From a checkpoint of a small mixture-of-experts model trained on Wikipedia.
Size: 12 layers, width 128, vocabulary 10383, 12M parameters.
Experts: 1 pick a token, a softmax router.
Training: a variant of Adam for the experts, 6681 steps.
Below are experts of layer 4 (counted from 0) of a mixture-of-experts language model. Rows are named router (the router's row for the expert) and show model dimensions 0-127. Each number is 500 + 25 x the weight over its row's rms, rounded and kept within 0 to 999. Numbers have three digits each.
After each expert's rows: "raises" lists some tokens whose logits its average output raises strongly, later layers aside; "mostly gets" lists some tokens that are sent to it at least half of the time. This comes from a sample of Wikipedia text that the model never trained on.

# expert 15
router:450446496486523509453493521509522533485498506502547471523507479541489503471487509451498465502490483449441501482440468520480461502487469489484464486486509509470480474485557504538484527509544466494492525521494511472500503516470512549498522502491490454527542511499537489530497497522490524479512486533471501506514471491488529482498484466527479531470532488524491532520513509517515501545505
raises: "ic", "ess", "ac", "cl", "it"
mostly gets: " who", " also", "so", "ship", " then", "==History=="

# expert 6
router:493460484481508541512523477506460492506497524498561508515516508525526477521481492484552531524546484447570562495485536482540481484532504484511524533512530483486458508464522502501487498497475534464487472489527510451536495467498499465508525496488503477511480487465491490503484485486527480493544516490521531516537480496495465534466495523464513514512495501466475484524524533532498529517490
raises: "ic", "ec", "us", "ne", "ac", "ie"
mostly gets: " Sal", " Cal", " also==", " cont", " Er", " Fer"

# expert 9
router:464509459511500492530467527490525523503469525465490486453493473521538481464500491512531474501512524484508465535503508526508520497528471464485470473492503545505496492493558515533525504501541479494479463523532499515464497483467485515512472495544490473522539495474449489535503478490503491474548467481499492532506463503479508478534480443534464528474480515454507481529514450502492513527506
raises: "ec", "ic", "ess"
mostly gets: " number", " role", " life", " #", " 2014", " team"

# expert 2
router:502455481480490539497520446497537513490522491533515499526504554503523481554463467478540501518496513521526510536473515536495545466481499495476507474515505492537524482532494536526458525532551548487470533490469459516503480487492519512495490500503527505523542516492513496526481514445518453468531508496500503518524515521535512519495525453488532470485525483474523525509467497474486516500508
raises: "ec", "est", "ic", "ac", "ie", "ess"
mostly gets: " but", "°N", " Pro", " some", " could", " Te"

# expert 11
router:468453522530539525527462501483471510507527520484531509453467496480503483486472481476504479461476461489487478505453484494483468498479512537473498552499531502509558473523482476471485498528543519503485485517488499526470501516519458460498492472491558531512511532498466497516466536501521499516535465509544491543498464514479476468489528528483508534475508460481507504524483533498534513508503
raises: "ec", "est", "ie"
mostly gets: "istan", " Italian", " Roman", " different", " sp", " the"

# expert 3
router:547473464477518459510510474489447504520534517503450470489516547493494460513496502496512523508485472477540534500445509476446502465525515499484495509490513476508468532494461536497495524535447500480489503495496480536446460531506500483498502505471482519504520511503478505531517475462535531482480526519531541537454497510546468486511490494463526498528530484475498516508508533484530514488503
raises: "ec", "ic", "ess", "uch", "ot"
mostly gets: " He", " min", " ag", " ab", " Ag", " ar"

# expert 12
router:543489465496475488504468485461505486552542445478524558460545483512478474479534471480497494494535487534485481488549486510508505443501506502522496476471528494518461516467498472522524499495544533497514450515511541452457497505520491472513529530503476469520479529477497549520529479512486516497460473485500494493475484496506493506468481490466474497486464500501507492525481517494486494526535
raises: "ec", "ess", "ic", "est", "ac", "ie"
mostly gets: " made", " born", " created", " expl", " married", " Goals"

# expert 8
router:513470535495525509511488523461474529493500501547559495515465507502485510481516519518481541472505472480496532535540497543522521531517503473516516492531472515463452501516486495458473490538510539480518524495503491466486463490502534475477466478479515499553475491499469522517490518529464543501534480473502501502527490470472456522471529519508489506477492515544538509526490537527523465549505
raises: "ec", "ac", "ie", "ic", "cl"
mostly gets: " This", "ating", "ally", " dis", " dev", " Is"

# expert 0
router:447478526509583536507496522500479524471522501497492478509454439516509473469509515509462531503517512479484495475470491477501487511547496555475458466528530501517508480487532511497468504487523464492508498496502485470502474534549525495525464455474499492473521516477494498511481502470450533489467509477514521496502476528486508437479496507528469517503526504474506527510557503497501482509512
raises: "ec", "ess", "ic", "est", "ac", "us"
mostly gets: " g", " st", "==C", "==D", " \"H", " \"D"

# expert 13
router:503436520480483508511499478473523527529526481468532516466498497519503483488504515485540485534496482478472464494509468502490518493499498520487501497554514526502459430480522475535442498510500546544509444532517476554462498498514502457487528471523520497528499537490492528491496492493495542519451501521523505474508503509477490505495507485510490454521527466458498529547509511523497510517535
raises: "ec", "ac", "ic", "cl", "es.", "ast"
mostly gets: " s", " tim", " bar", " sk", " GA", " Austria"

# expert 1
router:496455515496516541484517513459517493481529475485447509531486494499527510454562499486493511490542496514478499469554487512514525489470479521464470470492507481468522516482501541513480514515481515456458492506517476529515487483548538555492520475501499444517495517507492493539501527517495506494471470454503486518520531448515491500474515475499517492488495520548488545543491480512530514532481
raises: "ic", "se", "ec", "ie", "ac", "it"
mostly gets: "-b", " Votes", "ob", " good", " main", " April"

# expert 5
router:470495488511504569535494488499521550487535496490509494480467478488492535512471511493521530522488473492470497500512464479452496466515476515501520545473530530460490524491493474459444490501534532505484477497505527495502530517501536459535513496526512520475522458498450509557497489483506481497539546516527479485512465482509456497465484498481500491520467525488514535529501544550500499526508
raises: "ec", "ic", "ot", "ess", "ac", "est"
mostly gets: " South", " sh", " One", "ions", "ft", " per"

# expert 7
router:482495488529522497544486532518508503513501498481466507506459486518522496486516543451523509529538455503532515539493500537530491487515494510487493511542481484472493489511547512473454491539476471523484526511483523467498457492528506508509519458492458516521507497472532550525456518516478547523537456482485479536481490468499479540503510545505500487505479540452536530508525496496515476532523
raises: "ec", "us", "ic", "ess"
mostly gets: " men", " M.", " Thomas", " Z", " women", " town"

# expert 4
router:506446510502514508493505497447477527493523507517480489487460512471475472486543482492471513456491514538518488493536497536499503500470514494505492479463516486508439508511493533524454479513567515503491514492476478540481457537531507473487498539485507465533440506517450516491477521513485456506484489495494469524517490489510500473503513510463478504460537489542539471508458537517506516496471
raises: "ie", "ic", "ec", "ess", "ac", "ot"
mostly gets: " been", " 199", " 194", " York", " Coordinates:", "ror"

# expert 14
router:520467483498511486460512475476474492498501531539464505470494553502489502490510518455523480483530549482509539526475492471514580540522515495493502496501494471473466514505478509548480490491485495440484507494504521472524481518491477499494504468471482516484516541488481489488551503507560528470503462458473494537517486539511480478523471520459520524468539528501517488490502524504508528477521
raises: "ic", "ie", "ec", "ess", "ne", "st"
mostly gets: " following", " Country:", "ler", " game", "vin", " year,"